config.toml
d_expert = 224
balance_loss = 0.00261
lr_router = 0.00146
learning_rate = 0.0123
Below are experts of layer 8 (counted from 0) of a mixture-of-experts language model. Rows are named router (the router's row for the expert), gate (a neuron's input weights, with its number), up (a neuron's input weights, with its number), down (a neuron's output weights, with its number) and show model dimensions 224-255. Each number is 128 + 32 x the weight over its row's rms, rounded and kept within 0 to 255. Numbers have three digits each.
After each expert's rows: "mostly gets" lists some tokens that are sent to it at least half of the time; "comes before" lists some tokens at least twice as common just after its tokens as in all text. This comes from a sample of Wikipedia text that the model never trained on. Tokens count by the router's weight.

# expert 59
router:157195084174156158157127080160167120149095100135105185159099140136170112141132139127121154152109
gate0:157103176126112146137131139068157082125106108189116149122132107129108153121147158150113137094105
up0:107130148155122129161055100077146128117128118124098163116094129120129128117069145041130174100155
down0:149147072139115148075107141139166113112107097092117171095132119100123088170106110132099157140119
gate1:164128150059090083180157185126064093151130078175208128184145165128123134136106098076159172154139
up1:169133100141093124148146141142132148106120138101156137138112098173148158173123089154126129078140
down1:101131107146161137091102107077116093144161067200064194097139172032144147109078130115097198171099
gate2:154160149121186145150119111120142101216104150096135218064119180107133155120161109113125067135137
up2:112172153161107189075123172175116146153153123137164151136132063139139095110112125153149154099101
down2:127094147106090168080079129126117087142131103112148109132186090083141140177189075123127134090115
gate3:150143178131160130170164122147154101158107125129143086156165112101160116160133083129074181151106
up3:161183148187066106135149138123133172081096130083094087131124167083128174172134123144110149149151
down3:150175144161123112065102097176134111141092145110135167117096136131144175176118108110130097034065
gate4:126113100100098048167138158162151097141151104147155082078120179119185182156142103106128111152125
up4:089165171129146133166101135072151166209087160175193124127144144125141154083120143120117130059047
down4:127085129099109087120166159171123140188180109173168102173151108118145082177117101138155135151128
gate5:132057170126118119117101124129142150150120119126154123121146230108094146148143124190120110160106
up5:115102080093128102194144099131091107172136088180119147161141115160135149091138130080134176106130
down5:072110124128087133093186119081130158120129045037107140030168105162048187147135115117151070113124
gate6:116075136156154137145162085129112113131145196176159122110052187104064103120114174125107089081067
up6:119145112198176087136103096130143167131149172134166156036148181099123122136124087086112162104109
down6:143103102102164124097152124138153120118145125139206155216127139047120110100140134049132138126174
gate7:147169151177087103168149107113157156154173127119142110157107165116191140091074163155215119124176
up7:109080114121094147102159163150138100160146143117113106088148205131099102126128185088110123101150
down7:111117192167149114152103095115169118132117087083117151144087153103130163139107140149131132111120
gate8:152168146142191185115150173081079132155159157126118097115140205093130114135157142134110131114104
up8:155148143127129121103166128205127141141132099126135127079092167079162125119142130134100134134094
down8:111157113109081145109121071133210124079102097177158073123103127107141155136153145119118158139134
gate9:120100160117141154148132086130114182126111139088062076151128090106153143132106128109104121092150
up9:125091084105082110155077129141064096188136125131101116114117182102136161061138121196111144201138
down9:157152125118123098116141151133169155060125109065109132162122075152085131154039131155139102146167
gate10:089114101124157165142162193115084159179109096171114099153068157193093139176101163137145145085156
up10:121139090125125132122170143086193151156131163177126118166157175095135143145128158175144074130174
down10:100120133163104100130099148148107085128055134130104114210164092145127138066152118136071125151143
gate11:126137111154113118109194114151102154203127126151124145134120147117098135114118087084132144130088
up11:106183123088111108157182103152119133146110131092207198117165183161126141093132125174164115124148
down11:130132128134095143145104117183121138197168133162144084175105088132110160104086149135095127126146
gate12:134105116133186103159125138176071088127139133074144150128100131134143153139118083105165086130155
up12:130160154145096163087155094132126069132175079178127142089112133194132124057183175153123209164096
down12:060183170119128136129074056085144142156088158145132094176142168129137086141186161112158162136116
gate13:162128145124155117078091090142104089219132103119148187157121138125118115097204139142154151108109
up13:139108121075127092171145125074140104109130128114084128168163112110126015135234140141146108109199
down13:176123172099098127102147156147180218091102138167158109146154161156076183111105080128096189133131
gate14:126149157184171093131150099017133196145135149088189171141168147171122148134124106091079115165122
up14:103092138144124124135111168123133170204112133092182150172144108134159122110202114124078105100167
down14:116159140088143196117187094110127070116131182143159094130152069183165081181141106116145089113181
gate15:150112168125127132132062103084139138157091136061070153112103121137162116129147098167187149092147
up15:152163164052184144165108164092135087106113168121084125167139146135129153094119102171110181095107
down15:169144150046117142138175172141113093136068114117117151077159177086101100130147130109147083119146
gate16:129143157169153168155132166175138120154158131121115138098116185106136116093128146089084196109141
up16:167088145101117113156085129199152116086139181143099117172118139116110133104102129173132132128101
down16:098118092160099141113083161120133098156124079148140136145134133126136122132176119104082125116125
gate17:169133154138154095180191113140187138113150125111195137096110121158096155169082127131075163157162
up17:152084119102101079110112146157161122143145109115120151159121132087187167147161106104100126152118
down17:118064140138112119153136111160091136105114124129138106118150181180193153156118144146128123147076
gate18:173100130232131134090075111080181118126114149069100131107083174083159136151091111104079156188125
up18:169177181165108127111145146110150141069136183174133125132126142066114120101153175149168121137073
down18:168123132148116112121204141163187080120131124166151070140113165110164148075113113113116121203128
mostly gets: " Succeeded", " JPL", " MPC", " Released", " Label", " Species"
comes before: ":", " |", " by", "s", ")", " ="

# expert 19
router:108175079125171124093149091161122137107066087144104197131113160140168102099044162127136171142127
gate0:188102173069157160090083074152126152088131111171169126095129098139126168113054124115090134096153
up0:180125119102188149139098104142146100098150207123075087158108071208170173127124124135093104119108
down0:080112088138147181127180117185064125114125117107116173072108159157176147182185139147161172122080
gate1:136124115070146134189085161039105141075168112098142135152125113132098097099148171118166159127139
up1:166124151147102130116149107072078163065111099143121175106125125086134071133188211108045136139158
down1:153097120114133127166145140176137174119160093061087081138101181125046133103152112068126184159167
gate2:102159074140125111077146132129177174162167091156153224164166073141169061099098113161074108140155
up2:130139114133123138117084184100099160152199081135165131130114178137117067109182106115122114169164
down2:102180104123127149098170089159177132092108144149136159138114081146163185159161143145181120147076
gate3:169138157093183153125080177149164097147132110164171091137105160160070090119112089176117102143086
up3:117179174192143109129082082140154119107165145125130098128138151095050087156140138115124134100178
down3:176151101083079145141084083123119135116117165124137126137141097159080196089132126153095069173183
gate4:145113196138115198087131138119153102134089147159172126118110129163147131147092165137078133131137
up4:168105095121108119148125153160137130190089143098115211118141060093140127125115154082106051111054
down4:131124083128146168073183119153103111077118137161167138228059156139136163151117130159147125074099
gate5:142194122109094089138106114173131159106119140111166136122169173154189121139109142126057133156144
up5:151146138165122113170051139121117066161149103082148066157192141129100082110141131172096129147126
down5:119116153131063122107154166084106166098118110180119055152100129108194097153084100136148114139134
gate6:121126098101107110155082142126162164065120168171115111111190102117113143119176136149144187073159
up6:044131098133101136135063117136157141088123148130154111132115156212085158151090128162141105104117
down6:136124110091157146099119183099128165147064148149127182172079168126142101127161065114092114111129
gate7:192113069097116129097168124067113081156111158105113081158105137130056064091150072150061112126128
up7:123115125140141146078143128169141091151170162137140137176108063172215089092140101134118141105098
down7:157135165115108127166116150116154163143124221121102154078134132133113051077078094142142166170083
gate8:122186179173146147175129125147165181140138121112154147185129063117130108087153140094103111140189
up8:182166159135147087116118148099169113144110117186131140151106098102137106177125110139125205086116
down8:104190160088092139128119094098168083151156088174097111195119175158138133131154130070152141122097
gate9:130131097133181151154139124164156151138188098150088130156108111094176127126135137140118126116094
up9:106088150162199121104116129138123167105188129088157134066136155119147103165163147138197141143093
down9:120143143100154121106123085165164098128130108132128078153139140160168136098072200162097093116136
gate10:109149112144136113100127169171110105143156149136169137169108082062166122067155168127149139117157
up10:104198131125154174146078137172176149103044112130119112121122120098072155208114149065104088129152
down10:098154119104114097097102109121156137181156113050121158152117143112211126164151075142126136103169
gate11:118143116146174080148127142161155110137095165125092142110131074164122164173121149125117128158158
up11:088091125112090190094164137151115119133151130095126101138157146150090080109139099070118186092109
down11:177156180175146065055122093133169130110167156116103188160176093110144069120169099165081138108153
gate12:121169132123104100181133165139170144181122100123095103083135070135139095109163113180098124096115
up12:021103150165189115114116154086110155118112155152110096115133117138073077144156118170168104157165
down12:102161144115145176114188103083139167161094157130086131065089112190148130094175097112214103103094
gate13:139181135106101176148139153103148115123132182123137164139103103121122087148124137105143108147131
up13:143145112178127122078171163136132115133098215125137148114067074101169116140100120160146112100118
down13:125083126076131176154109114190175124223138173103095146141039141088137110098173120078141070125139
gate14:110106145090170142132151150066116167133152093163138127165178101168134122069104108114127106148110
up14:086088113069157124097125129166127125125129145199108143164094082082110087078133170183162126111136
down14:141085097107218189118145145111180038092123177073107148073096113095138108184171119153129167075128
gate15:106162112095093157121097103120089110068035106042141158061138144130095161082082100111096179138132
up15:142114083115137115123126103116120145074160122136058143096117059172125052051077111141200173098139
down15:122181171104069144100101153086114171119098092148132122070132145129176156116130109126057120151163
gate16:122087120160095124131124116107182172214101097179156084119071146091133102151076144165108130081151
up16:116115166154082143092162127107129135106108113111115075077117150155165101158133094126128144142045
down16:085107123176096092114147161133133176175150159164151162067134119119190098092049127151104088143161
gate17:158106153116063118135149147137134171169111124106163118170143153123126163115138153107093127110137
up17:154170166162142106153137150142118081025178130158171130126054153089129141174155118103050122093100
down17:150118069099139150145097115156136131130073199142126099106100087138166130117196147112117168094112
gate18:160154119146095080159165172167102183059150070136143149105130123110075167135134104128111103120109
up18:135148141164147105066126150137102118194126132079123129157150101168103071151127096132098115138103
down18:124139130109163096176104057189094083132090138145154152113126114144113164131071101120140087159082
mostly gets: " relationship", " interest", " success", " addition", " ability", " presence"
comes before: " of", " to", "|", ".", " in", " with"

# expert 18
router:174198125149147115128089078095139131151133114150123141134087106126138104134121122110117132161100
gate0:067089162112127153138118165114114111190107115125135149128132094100127141170113134124109120145082
up0:112133128093092062113098147138092168156095076061055119201162101117074149092074059097110134118099
down0:111191105128098117131129125149111113135155122138142109128102161156133147113127136202134147110120
gate1:105138151179126098127099140172124165142153145102099122110074126117144132139120099149096151114207
up1:121131127156082145140174143108133164190117109171146163133110141103176161129104121116111178136119
down1:065124175097108179106151148123149116130144143198151151153168077162127208071133180102178132117096
gate2:169096127139090107152178088098120186119170138127112092072131106112079080119110095136181172115080
up2:111132093144124157103113060122189144076156142138093131106110100134127093141117189107150112132141
down2:062062129115192130135151145131148162149118116126155167142104160086126105141063144147104139043142
gate3:183082154105120122163054114160092120098193090119114133120137099138115095144183145121162222145136
up3:110066136158174147127130134135155073103107149133184163091104107048143156122127089093143156126080
down3:112180120125170114136140095113145131180134147121116115146122137149053104171137116194124123093149
gate4:180106133088109162153158138171109154138095138114042112158180195113135128198125078121109111179126
up4:143148149167119189171104128187139094130147172118141132096117149153127192091127129188091090170137
down4:139167093164138138070165111121183127114102134096163087114078140137146090128095102121113146039111
gate5:145124093117075077153079103118120140176098142135153080136087151158158151130201202180109177161088
up5:143104072143171088104160084140118117074100117104210107189180119129132143126169104127119146163148
down5:124128110167091144131138150202111112179121127096097082129147122175114109175186147064115121101188
gate6:097116154184091166172097134168125175156132094164147108116160132126120176134084149088103129110150
up6:122140088133076120059143121131124133081105133120148124137169104145135079061139147036131168108164
down6:139107104160137143117186097057162146170147167127140149110101111139088086166126076160116048098167
gate7:099212070114158090101104127159154125061148141138134117126095107114105108171152138121129197151094
up7:171206138148071093095127125146116161086130128098090079142112149096138063142087137115203115178174
down7:135097179214140149154134098161167204156110073112103147120134146165082080132128087162120108101141
gate8:143065153160048171157086087204109138124086133166101112149152151076139160115152119149136134132088
up8:146094100163169133093164133123057155128187147133124182118140167125127128109147132137129102219164
down8:117139115110145148211136115137113137137126107093160110076145136151120129123144093057144189119129
gate9:101111135133131158132081089104118149159209148101129107102143117154086078071109087152110127150139
up9:153102155067178140174121159120128163165158158143134142109133081114093202102209123136100140090139
down9:108123149149109132127206109140137103195128067136099158137132149129144091137122146122129111170161
gate10:139092147058188079166117197085124160064106102145065067123066117073128082136130061113090184060145
up10:046151157120119198160129148098191117124082182160129125150145108096184153099091161137098159170121
down10:129123149145124131162112152179157143158131112119108154100150095143146112089082180116131144123145
gate11:102128165140132062159105056127105144119160079167174194124071158117124155104097133153117142103094
up11:098121143138119175157127156090132071125181114158107086186130179119095130127145137101178106165101
down11:147151141113101127109112107106156105072119141120106143188130135061176144144188083050122062194164
gate12:154135147133109195068148132157128207161111121151098139150160077123146124132123103107154155087146
up12:091075103101151108123115103158112103103126148090102072129112120135115144090094122144113136181157
down12:218078136128155116130113061138100129104165119141145178110181098130147126070074156153102144131138
gate13:190131158102101098149171155091108117112116165191135073106098128139099112109124131151088133146163
up13:150139108103113130184137190083099119147145149166182089131144095073156136128133119179090126131143
down13:094154199186136169099116109117099152077133137152079169131100109111208155073133124113131114135166
gate14:154148124101152139037136136098128145060115078177111152177142148075149165076121041140149127104158
up14:146158149164136145139212171113214067047099163131142132088104127097141155154144135133155127110165
down14:105131103099117116123106155126149136145091126105073179136097172121107124098145123175068196145115
gate15:164184112158151225153161121141120151185105131119144084103147146131109161095128134127112109114114
up15:185135121108121165160068110131128134098180104103148121083159090153085124114123134125122150073150
down15:145201104137075117172109167130123168171113185074167118084099143059144106115070119162162079171128
gate16:127086172140107160145129155077079110191060109072080134144128195116114139121140137126147173104141
up16:111162130152072103105116162093135087157158074145168124119167155143180109136145103113093123119108
down16:155169112197135174149091078165127128118122179129109130182085130164083125227092170093175052154131
gate17:089143129139104132121132125134132135090048174110098119145103152157171134084070133132117146134135
up17:110124133146132111117090074093169137180113136112206133142122145154104146197164094119144119146105
down17:110169137176113157119151160200052106154153090125073139158071079152154142114153177109093120145165
gate18:166149114106083177123117155189087100172140128175143113125052045098106087155176175163139108102119
up18:152143203118124125107111177150136219137122090152153119153122137099120097157157107164137152100202
down18:119092134147123190084153097095156121114116166144095101116123163197107157114078048090139121140115
mostly gets: " head", " came", " learn", " read", " come", " pay"
comes before: "ed", "ing", "s", "d", " to", "ment"

# expert 28
router:148145158095117141060156120116145189092121142148112180149132103135163139128154158121141080124158
gate0:141184160116130100134146174148129134139173125131078162117096122187104129135102122161153127083139
up0:129106107107098195074129178180098179127140140129104194148145142133127128092119128172101144150101
down0:082162126098174131158153121155153138110178144121149154136122126166120144129182148067119074186158
gate1:162136145125159097153127129170154220121168124144147138203063077147134172111170136105164149095168
up1:102135117137118109117103169119137114171151149170097102114111100105114089128081183160097158192158
down1:134119121164122076071103132107127168065190109128098129172084105119197145135164113147159064150144
gate2:116094093115165091109100141138104174133138145091122107151074133140122196088126126152153101142140
up2:108112152115161064133090136127131130102143127144172150112126120056144116194156116153172119155139
down2:064167141156159138061061133138131167164144069167176154043160114131145192108095134087147134136148
gate3:073139062092155110137111148126161127100128157083106094165132109080127144085179139106136080096139
up3:159165128103108128135195099135132126102163107105189115176077131107162153146172144112152166144060
down3:132148129151150089183124185151139075107093201117153182119118145172102131132091142171102144138193
gate4:154110156164089118166136177103173154084166126100136139180128089110119113100148135152106097058183
up4:149141102125136134095120095159116155209071086141185108159035140153147135128126085147070094081116
down4:183091090118116200151102105151089119145089175126136108134087129176054138104190103092170053152098
gate5:128116146071119186110124078162165144116124126068094113154114153140173151109133164157087131190094
up5:127131162073081163175095079115173118121080116128100116142157125098165133149114169061137148095102
down5:095119129132132119125111104085181095126113169117160148179155108137143102143139170088131053105075
gate6:114143167073076108146150142129158120176131145141111119107137153167108143074155108198104148179118
up6:139143146088111115108137159113124099125165168109115065106112160129170151116164102030115142112180
down6:163160088094177161139139107113109197132126104094109179117138150147139117146156156177170140136097
gate7:147102130102149208176134122167144111100128153136160183107195125089115147132123142144129177134061
up7:134106148138127098143066069187118146100142167157150111163152146149176106127090054169156145116078
down7:154116139158135153083131147086092134203115109072136124115140136078099092143113142165143110150201
gate8:139166200124117140160097148113150082085116128107091082093115137118139155105194158183120086088132
up8:135178087147156116162103127135109112140111062099105122082121142134125157121159139116136129057125
down8:172137069157068180182165111141192179104105089119146105131080136121047140124131182110112118158096
gate9:098096114120162127135137094130092104095147086084128151127101084124138195170105133115080101132102
up9:095154095101113220108132167161146092152151082076061084100180139140135087140162120135167123146144
down9:119108106126144120082145110092151133108085108118159160163152105081079122158111122184121112126156
gate10:176138137114143163143155105097134162117188149135075085178167100031163129121134077157092125132139
up10:130098124140132107121131106127115152125144148150127092122158135089186116125104124159084102141110
down10:185102083089136139121135132069125136131179134092155112086122178074113172067201058135094100116090
gate11:084101093085182123099083082179108087143121173130127156074138106127100159102107207166149178092168
up11:099090112174119115139047080144108054171144115173085078112112130102190170074162127136117168162135
down11:125115118136103170147117116137141146112079128130199106123123123130178091176105168119058143085121
gate12:125086097080130183117093208153176089132139168170160103116173117074128122153144119113135122139128
up12:122099117071094143173147117155159124155039126103106144166164164125099082156119062125161101097097
down12:137143153149147143066098150113181134112118161150135099113132121101111122095146156162134102115176
gate13:151112107138097065149114136078121095130143089162060109165167147137176106137116165112133114122099
up13:140136134124118147170126117163150085137103121108155135170118165169091118133117116147097150136102
down13:156130068086090115132088152190121090162124146178109081081170169175102077145107132191121155113170
gate14:135152132141116124109094202157138196108092106120134140093126133101129096137129183173090125131082
up14:148142186145058176104098088159166124128144121146162125057124129045104143116135152186143188118124
down14:141140056134102148200125146097132130129133095170075101112113136208162126167156172065119128162117
gate15:125117132091138117100159139109042160161139133175154124142134086077137145091124161162073159117141
up15:141132095138138122133130112144153134143104165116120117125122125122169177085111128132105098188137
down15:129127136139080130110155134065082120106063148098113117064140166149121110118094098213114156138112
gate16:139136116153161153119101170085113091132142063159138137179109105107113141145124066114105124066126
up16:134145081127162150095108123134100142138120136170094092149119178100125131160163138138130099104140
down16:155076080154101111141112113144089154104138122095138142106117120100098127099183169147104136119140
gate17:078107128125161110176139163116134159172166174109144064166144211116094102118111144083094159176029
up17:097106130077184109142115068097090105115123184143140076126166119133144136101104180078106132124115
down17:137150164121113143130097121137120098139178185143193153140157126128142089134166078114154129157080
gate18:138185156112130132142129144117119101161142163084143094157151092113180105133118189130143128120131
up18:114071104128145087114113195137125143131191133137141116156136106081180077100061095120143100169138
down18:128104095090134193066158107103091088141094116161081165072113087174130111119142143198114117149124
mostly gets: "″", "′", " approximately", " Route", "°", " Highway"
comes before: " 1", " 2", " 3", " 4", " 5", " 6"

# expert 10
router:171141103143151115118134076163194102111128107116066089139116147095171099130116124104153122122119
gate0:148131147138159155029115130122207123153140149141120198118148129119142069144120104141067118186152
up0:186111107127113136107097162165091097098088115174202125160114104080140155164148144172061172092137
down0:149135122173082100124145158153166132160150111131101119141141141166170145097153155112180180102149
gate1:161104069163165071141130100127127122075109110145136132104097137152172163132127166113070159103142
up1:102148129146055126088190109103113059118145112171083117078146136128115098090132160184236165185111
down1:191164117147144097127128104109119154059077057153095079113039127132101144104096087193088149086132
gate2:124121165152114163106090158075126080198083132112054134135152099146150114125176169105117083131133
up2:136119193110107149147152167133154145098189091122124165088120109122124142069142156142124147180138
down2:130163138108077149185074116173116117155102139111133122142133123078134156161095161172152155136162
gate3:141168105118091171133143141158203174127100090140063091107125163137121105100084116155142123134153
up3:104156079102134110103152168147111127118168198148103115121107195153152128162094111117041094111113
down3:096164119173133119119085155178115126162103058070132154080130128106128095135090094138140167171137
gate4:140164112114125120136100042150104131200108127138108119147132142113072054094152133038154131101133
up4:169114170126089089138092115149107152110094118160094121178086132130165204112136097119134184136208
down4:140149112160150145149084101124171108084111090110149135109095126156156200124160099135100087136094
gate5:094102169127201100191170188163116127131124144143142100140111145121107074120106123147073167143145
up5:125136125144151190145162103174177143168170052108124058131128150127141114099083108157125132107059
down5:128112166108078137181097157110129134131167129090111111098099160123121210127143153162166104183144
gate6:122117145182143137104099116120078073107077102062096145159089112083168189123181125098154091142156
up6:193153126076097093059085115109067102141129116153095127115128062146162155112186128111126142091055
down6:218087153057154155101198156127106169147118142155133158120151126139071134096105148117153140254098
gate7:136131151156169141057157134142112093132139141183135111112098118122147104138106138149161099118124
up7:111128160119126114106124085173134098111147133100117168094113086166116154149132172167119137107129
down7:179132108127133084128088110143085119086094107149124150125134116148087110125144116129154164092127
gate8:130115111094122134120120129122040135147102175185097100121156094119170090101114144136103087134127
up8:128095161095121158136123133156077152144133142136130145131145132108144131148132164079187148104160
down8:157110159140140191172131101143146095140113096099145136106196104090116142182141189135154137134053
gate9:116116168077094170136118098103117114110053095098138067142133087161110150119152151129145119115170
up9:167148127139107121141172204093160118109084153130122108119105188049154122155150131119070180156148
down9:141129134105130196089116130136082136133169134116118067120117091147105134124119110172172127141059
gate10:127093160137133060202150182111070143090137115182126184145112154098158092155099133096124080159133
up10:160135155112090146117143147126107165189163129136198148201141135110125066125145118154133173116188
down10:111144199138170115128080134124095073104070135134116149178112098195133129116152054114144102158118
gate11:157144163164088117039153136154108163154125088153124140159140138199136097179080189151064101184140
up11:142170075173167168110120153095159079157103154095156140071140134115142087075122149061123126102152
down11:126178086141147123070130143164148123118156108077118167176128187144106127118119182145069110086152
gate12:128161151100094100174121167097153134178141124128169051126110157165105120097103072126095069142131
up12:130149174128121103122173089154162133119116118196172105115133117158107172177114117113135124144095
down12:121131092093105090123094177081125106096148182085146171131127141139121151093150121151135130127098
gate13:123147129123124127148080120220122156116140114057152177107112140106141065145170152110146046148135
up13:115214078097151125137106135184111082118157134111146135141142182107166096129155154155132131122115
down13:190151089128095125100139078133092139095124137110144109086099170128127136199133065106112096126117
gate14:115147133114095108134053187137113114162104099147073136124153090170160121140148157193182106169090
up14:129124165113177199136148137112142098156147079089080140119108141155126173112150118091118140085119
down14:129136073123151098108140102089131084148114098144192182128170121161072133087137102131129193104120
gate15:084074151122153139149097123163129176093151169151139114112106141107120128139133084135109109051133
up15:105145157117177168061108149088152152049093149099120112091135107132083132107091080097169120091178
down15:122060131145172134091215109130139153168093132112141109124098099093129158139148190123126100169176
gate16:119149139141113112131157136138119171121101169151146115057110160167139110115105128125169128108170
up16:090163130131114176160133157121105092152062148094135161125079129103158126058158143071103148142119
down16:058093126141113059129103120094118162158154153119093153098074116138101052095173147188134195085104
gate17:139111111134164096133159128176083187123119172088144106106114154136077121095116173199129138090152
up17:099133101115096192103151144089074173123101098145064129144101081107098170075109146173102123134127
down17:190138142137133090104091145158135122150138120121175131153142139108103158153059137123108117165150
gate18:102087108111152154155155089145143104187127125142112112102133148111127135148110145084132101143083
up18:161152124155144094116201153126090131114095148138149116129169068162156129095118163051131148189064
down18:131102143169139092130128119133127100163067089152195126110172120125112128103133187139119120113139
mostly gets: " JPL", "Scientific", " Animalia", " footballer", "Gls", "Senior"
comes before: "\n", "\n\n", " career", " information", " footballer", " classification"

# expert 45
router:161151151102145106116173136121160179105093114163106097111078127154119202088141169126139119127105
gate0:090096182118156111125116132162107101142108087166131137158112117086087103118101128135165072089138
up0:132149095109101115158136089078170122155160115146095095150192091132100136128138131137128141128091
down0:148123114124151073134098141146097117130122162131135103079160110167150107152175105064185134147145
gate1:127125107177097152126112143057080060110166095164091109179150138071126180165144176120134152111128
up1:118119140152071149128095125156095123161177126185077151124150138115175171147138188143091113101107
down1:078180171048091109101155069140147123127137163165124139135157160133058090117092170189098114134143
gate2:096137151083105086070112151161118126124120132096111100119131155103120122079125188137131087121130
up2:142144133180104049145076109119143163120093150113189140095140180098167137149114088128119119134121
down2:132117107131119084116136149151173135146087161070083104109062113129123105147154156155121133122158
gate3:157114094167108094106102131081111224101087061160108143201074182162105179155134063157126162124119
up3:185112142171133149123157167085142101127089116118094112164105126108155184148162112143129130152113
down3:133093189140151126133092128089135056123190125116159186092149145160082092132138146184105099133106
gate4:090129135143109121121075160122140181106116175117141092080150137078144178135057174118168107123107
up4:174152163112168156182173134142149117184156157138104125128111117102126116112137139189148142119163
down4:156134133145195098145127145090117183096191112133202127145149178143104098037128195098147171151119
gate5:104164191143065082127121114140135191113121120154143155194118084192086117060092132156176099099132
up5:105147157149094131117118177126087118117142156172163135154088135161133117074147166106045151096097
down5:088138155130134111121126136081131083108169155138118141173131120093143169133127096140140147145137
gate6:082090098097128135110173149154105114137128110117102095139062094089131166128105080108157095133106
up6:177133106170139130063147066141190169170108173091125178171111167101124138128125109113133121105104
down6:112153104168175110109088109168103146181134085169111124104105133088111067117115149134155147136102
gate7:183140145154148147156103083120128141153149165110119129114174110172132097193125118090125074168152
up7:095112120122110091156112175147134093096185131104092140102090133132133076180176111179084160143133
down7:142109099102106156097194163126151107177119131142161079144154108155087146077094134165139151147101
gate8:106129085145072108100166158110205198130119140117154103106101158160105109094068140115092151103099
up8:127132127086095074115123158115147123145144142154132136118132176173078099108141093147127110067110
down8:117112197158140122159102129131172196115107178123055124098120177073105209122132100084150100149098
gate9:151185092114116093143139120118151146121158138079083175130131101110120101144156141158140127099094
up9:154112096094185142070107116151092127149177145126101116180097124169135127154091082103117099085114
down9:083129151156104128162123138099129136082118161120137130160151105144182101150093175108082190180176
gate10:156119151194156151169130120156132182124070120156148106113105161174104138172147147119145089139115
up10:099100119137154109136168120113217119114100151091139166093163098103085176111103167120119134142171
down10:140134085153119151160127144116135102112099143142073114087106116193175157145118115114128089152078
gate11:107092172087120153104149115155122096103135198157124174159214077172155185159051174102114047136171
up11:140129128135120042147165077109158105094165115112136114120138085177121150100122098123106173173132
down11:122078132095082160119164168158130141162117101136120102139091122121163153178071144166129129184152
gate12:127123155152107120082107071094193150088092060123184151151074177063142122123120087116060068162119
up12:082092157148144140126181118103143133138129157136112148161176112083201121086167141125121130141156
down12:117157088127128176149135123120095161094138149133180095123065110160093065229091128139143139099100
gate13:153128130133063132106145137093111110146136088121137171109113128137132126170093164143123132114160
up13:181113183111133142138169116192106169157113109127118093173163112197157107132075142180096176159184
down13:157142131190132099114105142072191143097155089165087099084141101114168053126114059138113115081162
gate14:088144148158113137153145084131105113115118132150150074103106110064121158106092119174114136096111
up14:133129133131119208151129112117143070115126192180120125120072168113135168119076099129143106070131
down14:206116139163151113145115067157139169100135141147124135160107128079099103161133112139146081123177
gate15:160111169175155151129127152108093125100145148121066160141111171105161152120095059154111142131095
up15:099072117147168169093093072117071130133104104105135122141114104118049139128164150147099100086146
down15:188175143145143112175096165053156105104159153092150117104126162146113084100170147113142146130127
gate16:192070138164182130103123099136142116147114116121156166129092197105087151222113123119151157114159
up16:169183080161121125124164079140097126137097117101120112106148180156193061167107095112098110119174
down16:109181178138082103076173140051129153157116129108158123132105138112087198133124143101183104120107
gate17:162151164144115130089105100122152088153139116188127123134092156134114152100119106148156123149063
up17:139131117103106110129063134167127094117114156142135104112162159143114181144159090073189154164134
down17:085072143147210152157167116102110168163116155128109209100114130131105072135129094153185107112171
gate18:153180114124146183135159150098150126144154100116176123102074089016131091167176132154125125152130
up18:122125110110208177105160160158128077114108209057140103057160134097137143110138149135127111120144
down18:123122073156148186111093187139082150173136186142148097069127135191146106145120135180102084146134
mostly gets: " −", "aged", "′", " +", " Swing", " approximately"
comes before: " 0", " 1", " |", " −", " +", " 2"